From a checkpoint of a small mixture-of-experts model trained on Wikipedia.
Size: 15 layers, width 256, vocabulary 32768.
Below are experts of layer 6 (counted from 0) of a mixture-of-experts language model. Rows are named up (a neuron's input weights, with its number) and show model dimensions 192-255. Each number is 50 + 10 x the weight over its row's rms, rounded and kept within 0 to 99.
Before each expert's rows: "mostly gets" lists some tokens that are sent to it at least half of the time; "gets" lists some tokens that make up at least twice as much of what it gets as of all text. This comes from a sample of Wikipedia text that the model never trained on. Tokens count by the router's weight.

# expert 72
mostly gets: "- Binomial name", "283", "- †", "| ", "- • Summer (DST):", "\n"
gets: "\n", "| ", "2", "\n\n", "–", "1"
up0:25 63 40 66 62 54 52 63 54 37 54 43 40 74 48 41 59 61 39 53 46 52 52 44 32 50 49 60 50 55 49 44 40 70 68 52 44 40 41 51 54 63 52 35 63 49 56 57 40 46 51 47 37 34 53 52 64 45 43 33 55 41 59 77

# expert 75
mostly gets: " Albums (Billboard) | ", " Albums (", " | Safe", " | X | "
gets: "\n", "\n\n", "2", "1", "0", "6"
up0:34 62 37 59 39 65 70 43 45 55 64 61 58 44 52 37 56 35 60 35 41 56 53 45 64 48 41 53 54 45 43 60 48 42 52 30 54 36 51 68 47 50 45 67 41 59 48 50 42 44 51 55 45 72 47 64 63 42 57 52 48 53 51 55

# expert 28
mostly gets: " or", "ing and", "s and", "es and", " of a", " (or"
gets: " of", " and", "'s", " of the", " to", " A"
up0:59 51 56 52 44 53 41 45 39 57 58 62 37 37 68 62 28 37 53 47 36 48 55 62 35 45 53 40 36 50 51 58 58 60 29 41 43 26 47 31 44 55 43 54 43 36 59 52 29 48 38 54 51 58 59 64 40 59 40 70 48 60 52 60

# expert 78
mostly gets: " of ", "% | ", "ing ", "- • Total: ", " ", "a "
gets: " | ", " ", "1", ", ", "; ", ") | "
up0:67 44 66 61 37 54 50 55 63 54 41 62 48 51 47 52 43 29 65 50 41 39 62 41 48 62 39 51 60 39 59 54 58 33 42 58 39 56 41 63 36 39 39 57 39 80 56 52 36 58 37 54 36 43 61 49 47 52 39 53 37 33 47 58

# expert 91
mostly gets: "\n", "\n\n", "a (", "i (", "; | ", "i | "
gets: "\n", "\n\n", " | ", "| ", " (", ") | "
up0:49 54 40 43 47 38 45 49 39 43 58 35 51 48 61 41 39 65 48 40 53 58 48 44 48 63 48 47 52 58 51 63 47 29 33 65 46 41 53 53 59 67 44 36 57 48 56 40 44 57 32 36 76 37 64 45 54 54 49 50 57 72 53 35

# expert 82
mostly gets: "°N ", "°E", " km^{", "°W", "″N ", "% | "
gets: " | ", "; ", "0", " |", ".", "2"
up0:42 43 38 22 53 18 46 40 24 48 34 64 56 34 46 49 44 57 37 42 41 42 47 62 48 34 49 43 48 40 49 46 37 31 41 46 64 47 48 45 31 64 60 57 48 36 65 68 78 53 46 36 63 57 41 50 51 61 48 54 56 49 55 39

# expert 13
mostly gets: ", the", ", a", ", he", ", which", " and the", ", and"
gets: ", the", ",", ", a", " and", ", he", ", and"
up0:62 34 40 53 49 48 58 55 44 57 62 49 51 45 61 49 41 58 56 58 57 53 21 52 40 51 56 47 41 64 36 60 55 63 57 64 63 59 54 42 45 59 47 61 49 37 51 53 61 49 71 48 46 50 54 44 58 70 54 48 59 47 58 20

# expert 67
mostly gets: "\n", "\n\n", "| ", "- Binomial name", " The song", " *"
gets: "\n", "\n\n", "| ", " *", "- †"
up0:45 43 45 51 54 45 57 54 53 44 39 48 59 53 45 53 52 58 36 37 72 58 61 32 56 41 60 39 54 44 62 56 47 34 50 54 57 47 53 43 43 59 54 56 35 50 56 54 35 47 48 50 52 37 58 66 53 60 57 28 45 62 64 56

# expert 96
mostly gets: "\".", "es.", "ing.", " that the", "ers.", " In "
gets: ".", " The", "\"", "s.", ").", "\"."
up0:55 46 55 41 42 62 43 55 35 44 56 48 44 66 42 60 76 67 51 46 67 59 31 42 68 50 39 67 58 35 54 43 60 68 39 65 32 53 44 41 25 32 46 33 43 68 57 40 48 57 51 46 68 48 48 49 66 53 36 58 44 49 30 36

# expert 70
mostly gets: "\n", "\n\n", "Personal information", "= ", "- †", "| "
gets: "\n", "\n\n", "2", "1", "| ", "- "
up0:45 41 29 54 32 52 53 46 53 45 56 42 31 53 56 58 54 61 49 53 52 43 62 64 52 44 54 60 42 44 66 47 49 46 55 58 62 64 64 36 49 42 64 47 54 60 50 50 50 27 28 62 51 63 47 53 58 64 61 67 40 48 59 37

# expert 106
mostly gets: " (aged ", "|  |", "| Party", "|---|---|---|---|---|---|", "andidate | Votes |", " (age "
gets: " |", "|", " |  |", "|  |", " | N", " | D"
up0:59 49 37 64 61 49 42 39 38 54 40 49 38 61 65 42 44 46 41 44 60 73 47 48 49 45 55 44 32 49 54 52 49 34 63 52 43 43 58 60 39 53 41 36 54 39 47 58 45 39 65 44 66 60 43 51 39 69 46 66 51 52 61 56

# expert 119
mostly gets: "_{", "\\", ": →", "}{", "|", " \\"
gets: ",", "|", " |", "-", "C", "001"
up0:52 48 53 35 69 33 63 48 56 55 63 73 73 57 35 47 36 39 72 43 52 41 52 46 40 50 55 46 51 58 42 64 34 44 47 56 53 43 40 48 53 41 35 58 45 47 60 46 49 42 46 53 43 52 52 55 47 43 65 55 31 60 50 43

# expert 10
mostly gets: " Z", ", K", " K", ", I", ", G", " Ak"
gets: " G", " K", " Z", " J", " T", " I"
up0:55 47 42 60 52 51 40 39 46 40 53 53 76 58 33 62 35 47 65 33 36 48 48 51 69 43 47 51 43 54 29 50 50 47 46 56 51 37 52 69 52 36 63 40 45 40 37 54 67 39 28 29 52 59 49 52 52 68 54 58 54 48 63 46

# expert 125
mostly gets: "s.", "es.", ").", "a.", "ing.", "ers."
gets: ".", "s.", ").", "a.", ":", "r."
up0:46 60 51 41 56 45 56 50 60 31 44 56 54 56 47 41 52 42 51 44 52 50 42 46 49 53 35 40 72 32 51 22 44 30 41 68 56 28 51 32 71 48 52 33 44 53 62 52 43 60 56 42 53 62 46 45 55 58 50 51 51 51 25 44

# expert 84
mostly gets: " ", ", ", " and ", " of ", " in ", "°N "
gets: ", ", " ", " to ", " and ", " | ", " of "
up0:53 41 78 59 51 60 49 46 57 47 54 61 54 43 48 37 58 57 52 52 61 73 40 51 56 38 42 48 53 45 59 46 44 35 65 50 44 34 39 52 58 52 50 57 55 58 58 55 62 51 42 48 51 54 49 60 47 61 58 46 47 56 75 34

# expert 114
mostly gets: "==", " ==", " ===", "===", "|---|---|---|---|---|---|", "andidate | Votes |"
gets: "==", "===", " ==", " |", " ===", " |  |"
up0:53 56 44 55 44 42 58 55 61 59 60 56 60 53 64 56 43 60 44 33 52 54 57 66 44 40 58 44 43 51 47 36 44 67 47 70 53 47 51 56 53 49 38 58 59 54 46 37 53 61 23 52 48 52 55 61 44 75 45 56 58 49 51 46

# expert 9
mostly gets: " She", " His", " He was", " He", ", who", ", where he"
gets: " He", "),", " and", "\n\n", " to", " She"
up0:39 42 59 45 40 34 49 43 43 34 60 51 38 39 45 49 34 47 37 42 69 52 32 47 59 29 55 37 50 66 42 57 38 67 53 49 51 34 49 41 70 50 45 61 55 41 48 40 53 44 55 44 59 56 55 38 51 41 49 60 51 53 34 50

# expert 49
mostly gets: "  -", "- The", " –", "  - †", ") -", "- An"
gets: " –", "  -", "-", " -", ":", ")"
up0:64 63 51 70 55 60 41 54 48 56 43 41 63 53 58 54 42 48 30 47 54 40 53 53 60 53 55 34 30 36 46 64 56 47 59 66 67 71 42 51 56 57 52 49 47 39 54 52 41 26 53 51 61 47 46 63 49 42 44 52 39 62 42 54

# expert 103
mostly gets: ").", "\".", "es.", "ers.", "ing.", "ed."
gets: ".", "\".", "s.", ").", "ing.", "ed."
up0:67 61 39 43 50 62 62 40 32 59 53 38 58 52 53 56 45 30 53 48 44 47 38 50 56 61 62 60 51 40 46 56 72 51 42 47 69 71 53 59 57 87 51 50 45 32 42 40 49 60 37 48 52 46 69 49 39 68 54 47 54 55 52 55

# expert 124
mostly gets: "==", " ===", " ==", "===", " % | ±% |", " ===="
gets: "===", "==", " ===", " |", " ==", " |  |"
up0:40 47 69 50 37 59 41 54 37 37 51 56 42 47 49 52 44 42 55 54 51 63 66 59 65 55 54 77 59 38 61 52 36 30 30 46 51 60 44 54 53 39 57 49 51 46 36 41 67 60 62 45 49 53 51 47 75 44 42 41 46 40 69 46

# expert 92
mostly gets: "Personal information", "283", "- •", "- • Summer (DST):", " sq mi)", "- †"
gets: " ", "\n", " | ", "| ", "–", "- "
up0:52 38 40 53 50 35 32 52 28 47 50 51 35 37 50 50 30 63 43 49 63 45 25 56 54 51 43 48 59 61 47 47 51 42 49 50 68 46 45 46 49 64 45 62 59 30 60 61 49 44 50 44 49 47 42 46 62 50 62 33 46 65 68 65

# expert 93
mostly gets: "Personal information", "- • Total: ", "\n\n", " m (", " ft)", "- Years active: "
gets: "\n", "\n\n", "2", "-", "1", "4"
up0:57 45 59 34 38 43 47 65 66 45 44 55 60 58 62 74 46 36 28 33 47 50 42 32 48 49 58 50 41 40 40 62 64 45 49 44 50 55 48 46 48 45 62 48 42 56 42 58 51 44 17 69 45 45 47 45 51 45 51 50 41 72 57 45

# expert 87
mostly gets: "| ", "Personal information", "- • Summer (DST):", "- Binomial name", "283", "- •"
gets: "| ", "2", "1", "9", "11", "3"
up0:51 36 47 58 46 46 56 57 48 44 41 47 43 65 46 60 55 59 59 64 63 46 42 32 58 43 38 61 61 59 46 36 43 48 41 67 49 64 56 41 69 36 57 63 59 55 58 66 47 59 41 53 56 52 39 47 53 51 32 41 36 39 39 57

# expert 120
mostly gets: "s.", ").", "\".", "es.", "ers.", "a."
gets: ".", "s.", ").", "a.", "\".", "es."
up0:43 57 37 57 44 52 49 57 45 61 72 51 34 70 67 55 42 34 56 44 41 50 55 43 61 40 61 61 42 44 56 45 60 62 44 44 51 65 57 60 41 56 46 36 50 52 47 46 46 51 28 64 39 43 49 44 41 52 51 42 42 47 60 33

# expert 89
mostly gets: "% | ", "28", " sq mi)", "56", "46", "44"
gets: "2", " | ", "1", "0", "3", "4"
up0:47 36 48 35 47 40 48 45 40 46 59 42 45 53 48 57 47 60 48 58 49 43 48 57 67 45 51 68 54 44 64 60 45 67 71 35 62 56 61 76 44 54 46 50 35 49 53 43 49 54 35 45 41 46 50 59 59 47 60 38 43 40 43 49

# expert 127
mostly gets: "|  |", "| Party", "|---|---|---|---|---|---|", "andidate | Votes |", "|---|---|---|---|", "| ("
gets: "|", ",", "|  |", " |  |  | ", " | ", "0"
up0:40 37 60 61 55 49 46 60 44 50 64 36 56 63 47 52 44 37 46 38 51 45 60 44 53 53 37 60 61 54 40 56 57 53 47 35 52 63 38 53 55 35 49 50 45 40 54 47 44 62 59 57 50 60 61 57 36 53 57 55 41 42 37 48

# expert 65
mostly gets: "927", "er, ", "283", "943", "942", "922"
gets: "1", "2", ", ", " | ", "6", "–"
up0:42 39 44 57 45 63 33 63 45 71 47 51 52 32 34 72 64 40 55 72 47 41 46 56 47 53 53 50 38 45 66 26 44 75 63 47 51 31 50 62 63 59 47 45 45 53 60 48 53 47 37 51 45 39 53 47 67 56 50 56 65 47 38 54

# expert 88
mostly gets: " ", " and ", " of ", " in ", "ing ", ", "
gets: " ", ", ", " (", " | ", " in ", "1"
up0:53 46 63 39 46 65 51 31 37 49 42 35 42 53 54 47 44 47 65 49 35 66 42 52 44 48 43 56 53 36 52 45 45 50 52 50 48 44 46 56 44 24 56 57 51 40 52 51 66 41 46 60 45 31 29 49 47 49 55 54 44 35 57 65

# expert 3
mostly gets: " and", ", and", ", the", " or", "s and", ", which"
gets: " and", ", and", ",", " and the", " or", "s and"
up0:53 52 58 49 58 54 45 55 49 46 49 59 47 46 54 47 51 54 60 46 54 63 43 67 48 53 47 46 64 33 44 40 44 52 41 53 67 60 47 38 63 30 34 67 74 42 52 45 48 38 45 60 45 48 52 48 37 65 38 59 33 37 57 46

# expert 66
mostly gets: ", ", " and ", " in ", " of ", "°N ", " to "
gets: ", ", " (", "- ", " in ", "–", " "
up0:47 58 46 55 44 51 45 51 52 52 56 56 37 70 45 42 57 38 54 52 56 71 57 41 37 59 39 39 66 52 58 58 47 44 58 62 50 72 48 70 47 43 65 41 59 51 66 59 53 56 41 57 46 44 46 63 64 37 67 49 34 53 69 33

# expert 69
mostly gets: " song", " album", " radio", "; | ", " drum", " lyric"
gets: "\n", " song", " album", " single", " Music", " track"
up0:35 45 57 47 52 65 58 46 40 40 64 39 55 57 63 63 62 53 48 44 69 59 56 47 53 55 54 69 58 54 47 39 51 48 33 51 63 71 55 61 34 46 35 47 39 62 53 38 54 36 46 36 41 52 60 60 42 45 43 60 36 43 58 45

# expert 2
mostly gets: " or", " and", " and a", " and the", ", or", ") is a"
gets: " and", " or", " to", " a", ", and", ", or"
up0:45 34 48 74 67 59 49 49 42 50 45 50 43 39 56 70 40 40 37 51 45 68 58 51 49 47 63 38 31 58 45 55 57 56 47 53 66 53 51 32 55 58 55 58 60 40 43 48 55 59 32 65 35 24 44 48 28 51 59 41 59 45 43 49

# expert 73
mostly gets: "283", "31", "61", "126", "41", "130"
gets: "1", "2", "283", "13", "6", "31"
up0:54 55 51 63 49 48 40 65 64 69 47 48 82 46 57 38 55 40 56 55 53 41 32 52 51 45 32 56 31 61 46 57 54 48 42 30 46 61 51 54 59 57 30 53 49 50 39 53 47 41 56 70 49 62 42 45 36 42 44 44 51 65 72 47

# expert 15
mostly gets: " Z", " Kar", ", K", " U", "-T", " K"
gets: " Z", " K", " T", " J", "K", " G"
up0:62 43 45 51 52 50 48 49 32 56 57 33 58 61 48 65 44 47 47 47 56 52 49 59 47 54 70 43 44 63 52 62 49 41 56 59 56 46 58 42 42 52 48 60 55 45 52 57 48 38 62 28 57 37 37 37 56 60 59 40 45 78 46 57

# expert 68
mostly gets: " in ", "939", "927", "982", "946", "918"
gets: "1", "2", " in ", ", ", " ", "006"
up0:48 44 30 43 46 49 30 70 37 50 67 53 51 49 40 49 70 58 46 42 53 54 55 47 60 24 54 58 39 41 60 52 40 59 40 47 34 26 62 43 53 37 36 50 50 50 56 43 65 59 42 57 56 55 50 60 62 57 61 49 49 50 55 57

# expert 24
mostly gets: " was", " were", " began", " made", " He was", " has been"
gets: " was", " is", " are", " were", " found", " has been"
up0:50 64 57 53 59 44 43 36 40 28 50 33 39 52 62 39 48 41 59 61 45 42 68 51 50 73 44 48 60 72 47 48 48 57 46 42 72 59 58 40 57 45 47 55 55 57 61 36 64 40 46 51 41 30 38 56 59 43 45 61 52 46 33 42

# expert 23
mostly gets: ") is a", ") was a", " is a", " was born", "), a", " footballer"
gets: " is a", ") is a", ")", "),", " =", ") was a"
up0:85 31 51 45 55 55 47 58 56 37 45 59 46 66 51 51 47 53 58 42 30 41 47 44 50 58 62 34 55 62 46 49 58 62 60 56 34 66 27 67 47 53 48 41 49 63 32 47 60 28 51 45 53 41 60 58 15 47 51 66 48 56 35 63

# expert 95
mostly gets: " album", " song", " ft)", " lyric", " ft ", " Albums (Billboard) | "
gets: "2", "1", "4", "5", "7", "3"
up0:50 41 41 42 60 55 30 42 37 45 34 56 62 51 41 46 46 26 41 54 51 67 44 56 49 54 57 51 68 22 38 56 47 39 58 47 58 62 62 54 57 48 65 56 58 50 51 44 49 60 42 45 43 53 56 47 57 76 53 44 36 67 36 45

# expert 81
mostly gets: "\n", "| ", "Personal information", "\n\n", "- Years active: ", " Albums ("
gets: "\n", "\n\n", "| ", " (", "- ", ": "
up0:45 53 61 62 65 50 60 53 46 50 56 45 55 41 35 43 48 59 53 65 50 54 47 51 48 48 54 69 41 54 35 48 39 58 22 47 64 31 46 56 46 53 53 46 44 58 57 31 59 54 63 57 50 47 54 36 56 29 47 52 51 29 40 49

# expert 86
mostly gets: "°N ", " of ", " m (", "% | ", " to ", " km^{"
gets: " | ", "2", "1", "0", "3", "; "
up0:50 60 56 33 52 54 40 51 53 69 47 40 55 54 46 53 55 41 69 35 49 48 53 46 47 51 64 38 36 46 43 43 62 49 71 68 39 49 45 39 48 54 45 45 44 50 56 44 49 54 51 46 45 49 42 49 46 63 54 37 68 47 54 30